Below are experts of layer 8 (counted from 0) of a mixture-of-experts language model. Rows are named router (the router's row for the expert), gate (a neuron's input weights, with its number), up (a neuron's input weights, with its number) and show model dimensions 320-383. Each number is 50 + 12 x the weight over its row's rms, rounded and kept within 0 to 99.
After each expert's rows: a language model's description of what the expert responds to. This comes from a sample of Wikipedia text that the model never trained on.

# expert 12
router:38 54 49 62 42 51 39 38 59 56 72 54 59 66 40 51 49 56 45 70 50 37 42 43 51 41 49 29 45 57 49 32 50 40 45 49 67 40 53 61 58 55 59 43 60 74 43 53 58 43 64 48 39 59 42 53 54 49 46 50 44 53 35 35
gate0:49 70 56 53 55 76 34 50 55 55 54 61 50 70 67 26 52 55 52 30 68 45 54 41 55 55 38 44 58 55 53 55 50 37 58 60 46 43 40 48 50 51 65 64 49 55 57 51 49 60 60 62 36 39 26 51 62 55 38 39 35 59 44 65
up0:51 51 81 36 38 60 67 59 75 54 24 50 64 53 12 47 59 52 13 51 35 41 31 75 39 67 52 52 48 48 58 50 43 50 68 41 42 23 55 46 45 50 34 52 59 52 52 60 56 35 51 39 31 33 51 62 71 48 18 68 54 34 35 64
gate1:45 39 50 58 63 56 51 40 49 56 61 34 49 67 41 46 60 50 47 52 57 23 63 44 46 74 49 50 48 37 55 45 40 41 49 42 64 49 53 42 61 68 52 53 53 78 31 28 63 43 42 38 62 28 59 52 46 49 49 52 60 47 46 51
up1:58 35 24 69 35 54 54 30 49 33 59 54 39 40 50 50 43 54 53 30 53 43 34 51 49 45 44 62 51 63 31 44 65 57 48 56 49 42 60 45 43 43 53 37 47 73 41 54 38 65 65 47 50 36 48 53 06 56 59 50 56 58 43 54
gate2:44 49 48 61 60 55 57 38 54 62 64 67 44 50 62 43 40 51 23 65 64 48 45 59 35 53 71 46 50 58 58 69 38 48 46 27 40 40 65 47 39 63 40 56 58 71 59 70 37 64 65 60 49 59 43 51 24 41 43 61 43 57 59 65
up2:48 54 38 60 54 57 51 55 44 36 54 40 65 60 50 55 38 60 42 35 60 44 57 65 59 51 43 43 62 58 46 37 70 69 87 64 63 53 40 57 61 34 22 52 45 34 42 65 55 47 56 41 48 53 41 64 58 73 55 53 49 49 47 59
Function words like the, a, of, with in scientific and biological descriptions, plus scientific word starts such as receptor, neuro, cell.

# expert 15
router:75 44 45 38 35 58 40 52 53 60 46 62 25 73 25 51 60 47 40 27 36 41 69 34 34 61 45 42 33 22 27 41 39 48 69 42 63 50 56 49 48 64 57 45 54 51 54 51 43 63 37 38 59 61 44 36 30 48 36 70 20 82 39 66
gate0:48 57 63 75 60 47 26 55 46 51 51 46 34 34 64 56 66 27 22 59 49 55 53 50 36 44 48 34 42 66 37 63 63 41 44 44 43 38 31 38 61 38 68 50 50 66 65 54 48 54 25 56 34 46 22 33 41 44 70 39 28 35 28 25
up0:29 47 23 34 54 58 54 67 59 47 52 55 54 53 48 58 57 38 27 58 64 58 47 58 57 62 39 57 40 50 57 43 32 54 52 50 58 61 50 40 46 57 30 67 36 34 60 83 48 44 57 50 50 50 43 41 55 52 44 30 52 39 51 57
gate1:56 20 72 62 48 46 40 50 62 34 46 27 69 56 44 51 49 38 43 44 37 46 44 29 56 59 47 50 49 38 47 50 36 32 55 23 57 51 54 45 51 50 46 44 48 51 47 64 58 62 43 55 50 70 68 44 42 53 45 36 52 51 63 40
up1:54 42 54 51 67 62 64 49 43 44 72 67 40 42 55 60 47 47 55 44 67 47 71 51 28 29 65 62 56 46 65 30 61 31 40 66 35 41 57 39 56 56 44 68 56 52 65 31 45 33 57 51 32 62 59 48 57 46 70 64 63 55 39 68
gate2:45 42 67 71 44 31 60 70 69 53 54 55 38 47 58 62 73 65 39 62 35 49 54 54 24 63 69 31 68 39 42 66 65 46 46 39 48 60 63 58 55 34 54 35 48 79 44 44 47 56 59 51 69 57 48 75 68 47 37 37 31 58 64 56
up2:50 47 42 38 70 73 53 48 18 45 45 44 49 62 46 50 57 50 43 58 57 63 33 50 69 75 56 45 45 47 35 41 47 64 67 39 43 37 33 49 44 60 68 57 42 28 49 65 66 53 39 39 49 33 41 38 42 26 49 58 14 63 47 45
Short letter pieces early inside uncommon foreign personal and place names (Ihde, Ehrismann, Wijeyesekera), plus some occurrences of of.

# expert 13
router:62 50 45 56 57 51 60 50 58 53 42 51 60 35 46 55 48 65 52 37 63 42 37 59 73 54 46 41 39 58 38 67 57 56 49 38 41 41 37 48 25 55 59 72 56 35 56 49 74 21 43 67 40 57 52 34 54 42 55 30 53 44 51 56
gate17:52 50 43 50 31 55 31 41 55 70 45 54 50 61 41 37 42 53 72 59 33 41 53 39 47 32 42 59 62 44 43 37 52 57 27 34 40 61 42 50 53 70 48 33 61 38 50 55 60 65 68 32 73 72 49 43 35 47 61 57 43 35 55 39
up17:28 55 49 60 41 53 64 25 54 39 67 59 50 64 65 50 46 32 56 41 62 54 27 38 39 26 54 43 44 50 50 53 65 44 31 57 65 27 46 58 61 71 60 66 55 41 56 60 42 47 53 53 50 57 55 55 60 45 44 49 57 66 55 44
gate18:59 55 77 39 74 41 39 54 61 39 28 46 58 62 55 46 48 54 43 55 58 45 48 45 67 54 45 41 37 35 37 60 31 58 71 37 69 48 48 40 51 43 73 51 39 49 54 60 54 60 37 32 37 31 51 47 48 55 54 50 31 54 37 50
up18:51 56 70 47 51 52 56 47 45 61 60 42 35 40 47 44 31 61 53 50 39 38 31 45 61 75 57 66 38 56 66 18 39 51 45 73 56 71 39 55 53 44 51 44 60 59 59 60 39 34 56 34 48 53 51 62 46 47 32 40 41 48 46 36
gate19:58 47 39 50 53 57 39 39 35 59 54 48 54 59 52 59 37 50 39 39 60 73 46 49 76 59 63 56 52 64 39 51 60 58 61 62 59 34 42 41 56 36 44 38 39 53 26 77 63 45 48 43 47 74 46 53 43 37 41 69 37 54 73 34
up19:43 30 42 43 46 35 49 47 51 57 51 34 33 59 61 64 70 60 64 35 37 40 25 56 47 54 59 67 56 49 67 56 37 47 52 46 67 64 39 53 55 72 44 66 69 47 46 50 25 62 46 57 45 49 69 49 43 33 64 52 53 67 63 57
Media-type nouns and title words in entertainment text, such as film, television, album, series, TV, novel, Star Trek.

# expert 11
router:43 29 48 59 62 44 49 65 56 47 50 56 46 33 51 68 50 27 41 62 37 42 26 36 56 39 42 38 50 57 42 58 67 68 48 38 35 41 26 32 52 21 47 59 41 55 35 50 56 36 67 64 43 56 53 59 49 52 42 42 60 61 54 39
gate0:50 42 82 36 65 22 31 59 66 39 39 50 68 48 33 46 51 48 66 54 72 78 64 67 28 38 52 60 54 47 38 49 48 41 63 38 40 60 51 44 49 54 36 60 55 57 52 28 56 31 33 83 69 54 59 57 76 40 37 52 40 45 44 28
up0:56 41 47 37 60 46 46 52 27 58 35 51 38 66 63 51 35 43 41 46 70 79 68 52 52 57 45 64 42 58 69 55 29 45 64 47 53 21 48 55 66 47 69 55 35 45 60 35 58 62 40 51 30 83 50 43 65 57 42 55 45 63 41 51
gate1:48 44 51 41 63 45 32 51 54 36 51 46 51 31 65 66 45 36 56 49 52 34 59 50 50 33 78 54 56 56 42 63 54 32 52 67 38 25 35 52 34 53 78 71 31 38 21 41 56 59 34 50 55 31 41 61 32 53 57 64 27 30 38 42
up1:61 67 55 31 70 62 52 50 60 48 49 56 50 81 39 31 50 52 33 53 40 67 39 41 43 47 45 66 63 63 65 58 51 73 46 31 31 53 59 53 51 41 59 50 63 40 39 53 59 33 68 36 60 23 66 45 55 49 45 37 62 65 52 54
gate2:64 50 42 42 44 45 56 68 70 54 47 52 49 66 53 47 65 52 57 81 67 53 38 59 57 45 37 28 34 35 52 57 62 67 48 51 57 55 53 25 63 42 46 48 49 32 38 48 75 68 54 57 43 27 63 75 45 65 39 44 59 60 56 34
up2:48 50 66 64 64 47 52 68 43 29 46 66 53 43 57 64 53 51 29 55 66 51 50 57 61 45 69 56 57 37 63 53 36 52 36 58 40 50 36 40 59 51 42 76 53 54 51 54 53 54 54 49 43 30 73 56 42 66 38 51 43 61 51 63
Words and capital pieces inside official names (National Register of Historic Places, NRHP, Pennsylvania Route), plus table divider rows and terms like MPC, JPL, UTC.

# expert 2
router:43 60 60 52 49 42 44 47 48 29 60 52 37 43 39 36 58 57 61 46 54 58 41 53 40 42 46 41 56 46 61 59 50 47 70 61 46 57 34 41 63 38 54 77 42 40 38 59 43 69 36 67 53 46 45 66 54 73 55 53 50 49 78 54
gate0:47 71 73 67 39 46 58 66 30 63 59 59 44 69 52 53 75 53 58 53 32 80 28 58 55 44 81 55 50 55 34 44 46 44 43 43 39 57 38 42 47 49 50 60 53 31 64 53 57 65 61 46 56 85 52 64 57 50 47 33 49 49 44 55
up0:34 43 23 55 59 53 44 67 59 52 41 65 59 30 58 48 31 45 49 56 54 35 48 48 44 42 46 61 70 43 35 49 56 38 54 31 67 53 55 53 52 39 52 52 45 57 40 51 14 43 54 75 50 46 50 56 52 34 51 70 60 61 55 38
gate1:44 56 38 41 39 58 54 49 73 49 60 56 57 61 75 32 43 60 53 34 49 41 51 58 50 55 63 79 52 48 49 59 47 41 71 47 59 56 56 37 41 65 50 56 62 60 45 41 35 63 52 30 47 26 41 44 37 49 26 29 55 50 72 44
up1:41 24 49 54 41 26 35 66 59 42 45 36 49 40 32 67 81 38 50 43 46 40 56 46 42 60 41 27 31 52 40 38 56 46 43 52 52 54 81 54 53 41 57 58 43 40 71 55 71 45 38 62 23 42 66 42 61 41 52 52 36 66 58 28
gate2:61 45 44 66 27 46 47 52 38 47 55 36 35 62 39 37 47 71 53 36 60 43 50 66 49 47 59 65 49 53 44 34 59 45 48 56 64 51 49 44 55 78 49 42 36 36 52 36 41 47 48 53 32 56 63 50 32 57 61 44 21 51 55 63
up2:64 50 43 44 39 36 34 42 49 45 45 34 36 43 37 29 41 62 49 41 28 67 64 51 47 55 67 54 79 57 46 49 73 57 59 56 45 54 68 39 34 54 60 51 79 39 44 46 63 53 28 41 40 56 55 49 63 64 37 55 59 57 59 52
Tokens in biography openings: born, birth months and years inside parentheses, nationality after "is a", and occupation words like politician, footballer.

# expert 6
router:52 44 20 46 25 51 51 30 56 47 65 67 45 45 69 15 23 62 46 41 44 71 83 64 59 32 39 40 59 65 54 35 54 51 53 35 43 58 69 46 58 48 31 43 65 38 43 53 56 39 64 28 34 44 51 42 71 32 52 54 48 46 48 38
gate0:65 54 41 51 51 68 52 36 42 22 61 55 45 59 36 54 58 57 51 44 53 47 53 54 36 38 30 25 50 53 53 68 60 46 56 54 55 54 53 38 46 66 64 45 43 65 69 23 65 65 37 42 54 56 66 35 25 36 60 45 42 54 45 58
up0:37 36 57 62 22 43 66 42 36 43 52 54 41 62 37 60 40 37 39 43 54 54 52 72 62 48 49 65 50 47 47 51 41 66 50 64 50 35 65 53 39 46 56 54 49 55 45 59 46 61 49 75 54 40 40 42 64 68 54 46 53 37 36 52
gate1:46 62 49 25 50 62 29 60 39 65 29 51 67 49 48 53 49 59 37 40 33 50 58 31 58 63 55 69 55 49 50 56 53 49 46 37 55 27 48 45 37 58 44 66 68 33 50 62 50 47 62 64 37 49 40 56 69 40 68 53 50 38 41 59
up1:61 66 52 62 37 36 41 38 42 42 52 44 50 44 32 60 55 64 42 55 41 44 50 49 46 36 54 42 44 60 68 29 47 68 63 44 39 54 55 61 60 51 50 38 16 56 62 64 38 43 50 68 46 85 61 52 44 52 69 49 67 55 36 34
gate2:52 64 42 69 38 44 25 29 22 51 54 29 49 69 44 51 66 48 42 45 45 24 49 56 47 52 78 60 60 51 57 49 64 36 54 60 39 43 72 48 45 42 64 49 59 43 65 29 47 61 39 50 42 42 61 62 56 59 47 28 31 41 44 62
up2:45 40 39 59 42 43 49 50 43 67 45 43 54 63 67 27 47 48 44 50 45 39 59 65 32 51 47 60 45 69 33 61 50 41 32 48 41 40 53 50 35 52 70 52 34 58 47 58 43 53 52 58 44 59 43 73 44 28 54 32 56 43 48 49
Words in football and other sports articles and tables, such as League, season, club, FC, scored, and "the" before competition names.

# expert 1
router:33 64 48 53 39 51 51 60 39 32 52 58 48 54 55 57 36 62 41 70 54 56 62 45 44 47 34 70 48 58 46 49 29 44 37 63 40 41 42 46 60 27 51 60 55 35 50 39 63 31 38 65 70 54 64 47 51 56 51 56 37 46 43 41
gate0:45 56 56 53 44 11 50 31 64 47 33 53 56 63 37 60 50 64 45 67 53 48 40 38 25 40 37 58 24 35 55 49 32 48 31 53 26 57 48 42 40 46 55 51 45 31 29 63 39 65 55 50 62 40 40 20 46 51 49 36 48 62 54 60
up0:50 57 71 64 52 43 57 61 32 21 29 39 41 68 47 47 46 85 46 57 70 69 58 55 47 41 55 53 65 53 47 32 45 50 49 54 55 52 72 53 53 50 56 60 50 49 48 45 70 39 35 46 69 74 43 59 45 60 38 49 41 53 50 48
gate1:62 64 50 40 55 54 48 54 61 34 44 34 52 52 45 40 49 63 43 27 59 62 65 62 54 48 66 49 24 74 62 44 50 55 52 55 46 46 76 44 29 37 49 50 42 41 45 56 41 55 33 49 67 50 56 57 64 52 38 46 47 32 53 47
up1:43 49 45 63 37 38 43 39 80 56 68 44 66 48 56 56 75 55 45 49 29 33 54 82 44 27 61 81 55 47 54 40 57 21 58 66 43 45 67 63 49 67 52 54 43 60 60 44 43 50 51 65 73 43 38 71 30 57 50 60 58 55 49 52
gate2:39 62 73 69 38 54 61 54 71 65 45 50 29 50 40 30 46 37 64 85 63 34 58 30 35 30 54 44 65 44 30 72 49 62 55 55 60 32 54 48 67 48 48 50 67 33 38 51 59 34 54 49 48 57 50 38 98 46 53 62 56 68 47 43
up2:66 53 56 65 32 46 37 57 47 40 62 40 37 35 51 54 62 50 56 54 48 64 55 51 52 45 49 40 44 65 53 57 55 51 45 57 36 38 55 39 41 44 49 55 71 50 65 51 27 48 57 58 59 61 68 55 51 59 49 40 64 43 63 31
Line breaks between table rows in census, climate and election tables, plus prepositions like of, by, under and opening brackets, minus signs, degree marks.

# expert 5
router:51 75 48 56 57 56 57 34 49 63 30 34 38 35 65 54 67 42 46 39 53 54 49 29 66 63 59 62 65 41 62 78 37 52 51 49 71 55 62 43 44 57 56 35 53 53 48 63 50 50 54 25 53 53 55 43 66 45 63 42 55 38 74 56
gate17:31 50 55 28 51 48 47 65 59 39 56 62 29 60 47 45 46 33 47 68 29 49 72 65 27 50 60 49 37 47 53 62 43 48 52 55 49 52 36 36 55 59 49 35 46 47 50 69 51 42 58 60 13 40 51 23 49 63 51 75 62 37 46 71
up17:50 56 34 33 44 62 45 39 57 38 55 58 49 61 62 35 59 45 49 66 52 47 63 57 68 55 71 71 67 46 63 46 27 64 41 52 36 55 39 59 45 55 40 30 49 60 53 61 65 52 66 60 56 58 63 43 49 59 45 46 26 63 30 53
gate18:44 33 57 47 38 58 67 58 40 32 44 63 41 58 67 49 56 44 23 48 38 47 60 38 66 51 43 63 58 52 51 44 53 59 47 25 57 36 46 42 42 40 29 65 68 42 37 49 49 64 56 76 48 46 52 47 25 55 42 52 74 49 52 54
up18:49 58 54 43 44 47 53 43 47 69 41 29 45 63 57 58 40 54 60 35 44 48 37 52 44 63 43 60 44 59 39 71 48 40 30 67 40 31 92 52 44 37 34 36 47 62 42 42 42 68 39 19 58 46 52 35 66 56 54 60 45 50 73 43
gate19:51 49 17 45 43 59 50 50 39 58 69 58 31 73 52 49 66 37 53 52 65 36 58 28 32 47 28 57 49 18 62 60 30 23 33 38 56 41 50 39 49 73 56 43 66 64 62 56 45 54 36 79 65 44 53 55 41 55 45 35 37 38 28 60
up19:45 51 48 50 34 20 26 60 58 24 43 51 49 43 37 55 36 65 70 42 43 44 43 50 43 45 55 50 42 55 61 43 54 49 38 66 30 55 74 55 43 35 41 37 56 38 64 38 61 53 59 33 48 41 51 44 33 57 19 69 63 56 47 69
Numerals, number pieces and units in quantities (250 lb, 100 m, £1000, 11 km), plus nearby words like million, miles, located, built.

# expert 0
router:52 52 55 52 68 33 66 52 57 49 52 50 55 49 62 54 39 48 45 40 57 45 45 75 40 61 51 55 53 42 41 76 56 39 72 61 75 28 44 44 55 21 54 47 54 51 68 48 44 61 65 61 47 46 54 62 36 43 53 60 58 58 58 53
gate0:35 39 61 46 59 51 57 42 28 47 43 43 75 50 49 44 44 47 71 47 46 55 68 58 64 53 60 54 65 33 58 32 59 59 60 45 38 70 51 42 21 53 50 22 48 65 35 57 54 26 45 47 53 54 54 35 58 62 46 36 59 51 34 53
up0:63 48 61 50 46 45 35 56 50 60 51 52 34 40 42 52 50 56 29 77 43 42 35 50 37 55 48 35 33 44 29 37 32 27 45 46 47 51 40 45 66 33 55 55 45 49 57 43 43 50 51 57 52 53 65 58 53 46 48 44 53 63 40 37
gate1:43 47 61 59 55 49 62 61 51 53 67 33 33 41 55 52 71 37 35 46 37 45 59 60 35 51 44 44 37 52 50 38 47 62 38 38 66 50 41 55 59 61 50 52 47 49 56 54 54 50 74 46 57 47 47 67 61 49 58 38 54 53 44 54
up1:29 49 60 52 54 42 57 36 51 37 67 58 64 39 52 48 68 40 48 38 47 65 65 52 46 48 44 34 39 32 54 52 50 47 39 37 65 60 41 53 68 49 48 59 36 54 57 40 46 54 71 41 53 35 53 45 63 53 36 62 55 61 43 42
gate2:58 36 64 56 35 54 53 44 46 49 59 42 46 61 60 53 63 54 74 64 60 52 69 16 47 61 44 30 45 40 48 21 34 34 54 51 49 67 58 49 51 43 42 52 54 70 39 47 41 33 44 51 32 60 63 52 48 33 31 41 58 55 73 47
up2:45 52 60 49 58 38 65 27 55 43 68 40 53 60 51 52 64 54 49 58 64 70 63 44 42 67 42 32 65 44 67 31 74 27 45 56 29 49 32 45 35 47 47 60 55 60 43 52 56 61 33 33 36 53 39 36 47 70 36 59 56 30 54 49
Mid-word and final word pieces completing longer words, especially adjective and noun suffixes like -tic, -ative, -ological, -able, -ence.

# expert 7
router:45 38 57 47 76 52 34 57 46 71 44 47 63 39 48 40 52 51 52 54 62 54 31 61 60 61 73 50 34 37 41 68 50 41 48 66 54 69 57 72 50 39 54 56 48 30 50 43 44 65 58 60 57 30 65 41 45 55 41 41 52 45 36 55
gate0:54 55 56 61 62 47 34 43 38 52 36 51 42 59 47 60 68 49 59 39 47 31 53 30 59 47 31 48 67 54 52 50 26 54 62 50 45 45 36 56 47 40 50 22 22 52 48 60 39 56 47 36 41 59 50 67 59 48 61 54 51 70 44 56
up0:44 48 42 70 56 50 52 61 30 35 42 64 60 49 46 59 48 38 65 47 48 45 60 62 70 58 36 38 73 67 39 62 59 42 49 57 20 58 42 49 49 44 54 47 27 28 47 69 48 49 39 54 36 63 43 68 37 23 50 57 48 64 44 41
gate1:38 44 47 57 57 54 32 43 66 63 49 40 41 47 24 72 40 51 36 54 67 72 33 61 57 57 62 54 46 27 52 47 52 47 50 64 44 45 40 56 61 60 49 57 54 61 59 63 34 47 38 51 69 35 46 53 73 65 57 53 42 41 47 43
up1:39 71 51 55 54 38 38 56 42 54 56 41 58 48 52 34 55 50 37 65 42 53 59 45 35 45 68 56 50 56 38 65 78 53 39 35 39 64 32 51 32 44 70 70 57 45 25 79 42 45 50 49 59 48 35 44 45 44 63 54 69 68 45 63
gate2:64 50 60 57 69 53 57 86 66 38 63 27 60 61 56 66 88 38 23 59 46 50 48 37 62 53 32 40 44 55 41 58 58 43 60 47 59 51 58 45 28 41 51 48 50 44 59 52 44 37 51 41 64 34 69 56 47 46 48 42 44 28 39 30
up2:70 34 41 48 61 39 40 47 46 31 57 60 43 28 52 43 27 57 51 39 67 71 54 70 58 62 51 30 52 54 45 37 51 71 64 54 37 48 35 47 65 28 48 50 59 67 65 43 65 56 42 50 33 58 51 51 41 47 41 33 49 58 41 58
Subject pronouns and auxiliary or copular verbs in running prose, such as he, she, it, was, is, be, been, would.

# expert 3
router:38 57 60 44 52 60 50 39 21 58 46 23 62 57 35 59 43 49 70 51 41 45 32 47 32 48 55 57 51 30 63 40 43 34 30 38 24 58 24 52 32 59 41 52 48 71 64 54 53 65 41 56 62 43 36 49 64 47 58 56 50 37 34 46
gate0:47 30 56 34 67 54 58 47 70 52 42 34 58 42 44 64 47 61 30 35 59 40 49 34 32 28 50 58 51 39 48 51 52 54 47 31 49 61 49 53 53 46 58 54 51 39 51 73 36 50 54 52 54 63 64 58 36 45 37 45 58 44 50 63
up0:65 54 33 45 55 55 62 44 59 62 56 36 52 52 39 23 49 63 65 49 69 66 35 45 48 61 56 69 39 33 68 53 37 60 47 44 52 44 45 46 43 66 42 51 51 43 55 31 44 43 58 64 48 62 55 49 38 58 59 60 60 35 70 43
gate1:52 38 63 60 61 46 58 49 53 50 34 37 36 39 52 37 51 56 46 42 85 43 34 49 46 54 42 70 43 61 51 51 43 57 52 54 87 48 50 45 51 54 44 28 52 61 32 40 53 62 35 67 52 41 49 24 67 31 51 34 46 56 47 43
up1:61 63 62 32 61 57 64 73 61 62 16 54 49 63 09 51 56 59 42 57 54 65 28 56 37 57 49 62 41 56 40 30 52 77 57 67 40 49 49 60 46 58 64 45 38 53 26 52 44 58 37 51 70 47 27 59 36 63 64 40 53 43 39 47
gate2:47 71 61 65 52 64 61 62 37 52 56 56 47 58 45 44 42 49 34 53 45 61 56 47 56 36 43 44 43 50 39 45 51 46 54 32 39 60 59 41 19 54 60 38 39 48 46 36 23 38 63 43 51 42 54 54 64 36 57 44 37 51 53 52
up2:66 39 56 37 38 36 62 28 67 66 17 53 27 58 25 59 47 55 55 38 64 48 68 46 36 45 50 50 38 54 30 47 54 70 46 46 56 36 28 57 56 59 42 47 38 53 38 49 75 48 59 68 65 48 52 62 59 66 46 36 37 53 57 43
Word-final s pieces for plurals and possessives (Jackson's, Heads, mistakes), plus plural nouns and possessive pronouns such as his, their, own.

# expert 4
router:37 42 63 56 53 55 56 57 46 51 54 51 62 55 62 34 57 69 56 58 66 48 55 43 49 48 58 75 68 58 59 42 55 56 47 57 45 52 71 48 59 73 53 58 44 49 49 43 52 71 50 58 53 42 55 67 53 44 46 40 74 55 74 31
gate0:49 36 41 51 58 38 53 31 38 66 57 43 61 69 66 53 47 55 40 37 31 55 72 54 45 54 50 56 59 58 45 71 61 42 42 45 51 60 41 35 43 61 36 45 39 41 43 73 64 41 56 43 47 59 42 38 56 58 58 45 36 58 50 47
up0:55 63 53 50 34 44 22 10 37 45 55 46 33 70 45 64 40 66 53 55 51 63 37 69 53 57 47 75 50 48 46 27 66 50 50 59 32 35 46 43 52 70 75 38 23 52 66 52 52 54 66 36 46 59 66 51 48 60 78 23 38 26 22 52
gate1:76 59 31 48 38 35 29 41 48 66 62 59 32 51 46 49 54 57 52 48 44 60 73 63 47 69 62 65 60 54 62 43 51 44 62 16 38 56 70 46 63 56 64 56 50 59 54 60 56 64 54 42 84 68 62 32 65 80 60 57 41 47 38 42
up1:38 51 32 44 60 58 47 44 65 57 48 39 73 55 53 54 47 48 51 64 58 51 52 31 41 48 60 31 66 45 59 42 56 34 58 43 47 57 50 59 63 64 38 24 35 29 54 49 41 30 49 76 43 60 46 48 42 51 50 60 50 51 74 52
gate2:55 73 74 43 60 49 39 30 38 46 50 34 52 53 45 41 59 39 66 67 63 36 65 35 45 57 48 59 64 53 48 45 57 53 52 29 51 59 72 46 57 45 43 39 39 75 41 36 14 39 45 71 51 56 50 60 26 52 45 75 33 73 61 53
up2:52 65 63 37 48 67 74 68 57 64 31 45 54 46 65 44 44 46 63 52 65 48 39 38 46 46 44 57 45 27 60 53 58 58 66 36 56 51 61 39 42 53 56 40 38 27 77 56 39 44 53 55 44 56 42 46 59 49 46 67 42 73 71 49
Given names and surnames of people, especially the surname after a first name, such as John, David, Robinson, Weston.

# expert 14
router:51 53 54 36 39 38 47 69 56 56 48 41 66 46 47 66 61 49 31 44 35 42 43 54 59 45 65 52 50 48 59 34 45 49 54 53 68 62 57 65 48 60 71 30 48 58 49 58 29 64 36 45 56 39 35 48 35 56 38 57 55 33 59 64
gate0:35 52 38 52 40 43 51 67 57 36 58 63 55 57 47 31 58 56 34 76 49 37 62 60 34 44 39 48 57 48 38 61 49 35 61 29 58 48 60 48 50 36 21 38 35 33 59 41 61 37 52 49 32 61 47 35 55 39 80 53 63 47 47 64
up0:42 71 72 31 70 30 54 36 56 39 55 49 44 39 42 58 64 42 52 59 47 31 32 34 35 61 71 25 53 31 47 63 24 42 39 50 48 51 39 59 52 49 57 38 30 55 70 55 61 50 42 43 71 48 65 56 52 43 26 51 41 35 47 51
gate1:72 61 74 54 68 47 47 70 23 51 52 60 65 55 48 58 40 65 31 52 55 47 46 56 39 57 30 88 43 41 40 56 52 53 40 75 53 53 66 53 45 50 51 52 54 53 51 64 46 48 53 40 44 54 52 72 63 29 33 40 49 43 66 64
up1:60 52 63 94 88 44 46 53 29 53 75 34 37 54 58 59 41 30 39 43 60 47 45 60 37 63 44 79 61 57 66 59 33 59 38 46 42 67 68 45 67 59 53 44 45 65 51 47 37 73 52 53 59 50 65 70 43 62 47 50 70 48 55 55
gate2:52 27 54 48 43 22 48 70 53 78 49 47 69 51 73 61 53 55 35 45 35 45 37 51 60 66 52 55 26 44 42 33 68 60 42 34 67 55 55 40 33 49 57 40 55 49 48 53 51 54 45 43 47 83 56 36 37 50 42 52 39 60 52 46
up2:66 52 49 26 93 72 48 83 49 44 57 60 54 44 49 58 50 68 49 34 43 49 46 62 54 67 54 60 54 30 52 37 68 31 67 31 57 29 74 55 22 55 65 56 51 49 49 59 52 64 50 30 37 74 53 42 53 57 36 45 49 47 48 43
Sentence-final periods, closing quote-periods, line breaks after headings, and == heading markers in articles, e.g. "==Legacy==" followed by newline.

# expert 8
router:63 51 58 56 47 45 62 49 41 64 38 53 54 47 53 46 56 31 73 72 48 52 49 76 59 63 71 59 49 63 46 44 63 43 25 65 40 33 52 43 68 68 26 47 41 44 38 38 51 51 30 54 44 43 56 47 61 60 61 56 62 37 43 55
gate17:40 55 61 58 49 40 50 42 34 67 50 28 36 49 49 55 69 40 45 44 65 55 54 33 59 35 79 59 43 43 42 53 34 50 36 58 54 57 30 39 63 60 58 59 58 36 59 55 35 58 41 81 56 45 45 35 70 66 36 57 41 51 54 60
up17:43 35 57 63 72 65 58 44 19 12 48 37 54 36 52 39 61 45 54 61 58 55 51 57 68 63 44 34 41 54 48 48 24 34 48 45 61 45 75 48 36 60 37 54 57 58 59 52 34 41 47 54 51 26 56 59 35 46 54 59 58 52 41 54
gate18:40 47 48 50 61 59 51 41 51 42 62 73 57 35 54 43 35 51 41 20 51 26 48 49 46 44 65 36 19 41 40 46 49 29 39 49 57 61 38 44 31 50 56 47 56 46 56 43 59 48 49 51 68 48 35 55 53 45 41 36 41 50 63 47
up18:58 37 54 58 47 27 34 62 48 58 35 26 50 34 48 63 50 51 66 58 65 54 58 39 59 48 46 31 49 49 55 54 52 39 58 21 54 23 55 60 58 47 54 45 52 37 31 57 59 39 43 47 50 66 14 52 49 49 72 58 36 64 43 50
gate19:52 71 78 70 46 55 58 63 66 36 40 43 52 58 35 50 58 60 46 31 63 46 40 49 48 58 44 40 61 29 49 42 53 53 47 53 57 53 40 51 59 56 46 59 44 53 40 39 56 51 55 32 38 65 35 62 53 68 49 52 73 48 47 68
up19:37 67 41 45 40 70 58 38 47 42 48 34 32 65 47 48 32 53 36 36 70 44 30 26 48 49 33 38 59 44 49 45 37 27 51 32 45 47 23 47 40 60 51 41 46 38 73 31 54 39 59 64 38 70 40 47 45 50 58 22 46 33 40 48
Table pipe separators between numbers or names in election and results tables, plus colons after field labels like Coordinates, Total, Density.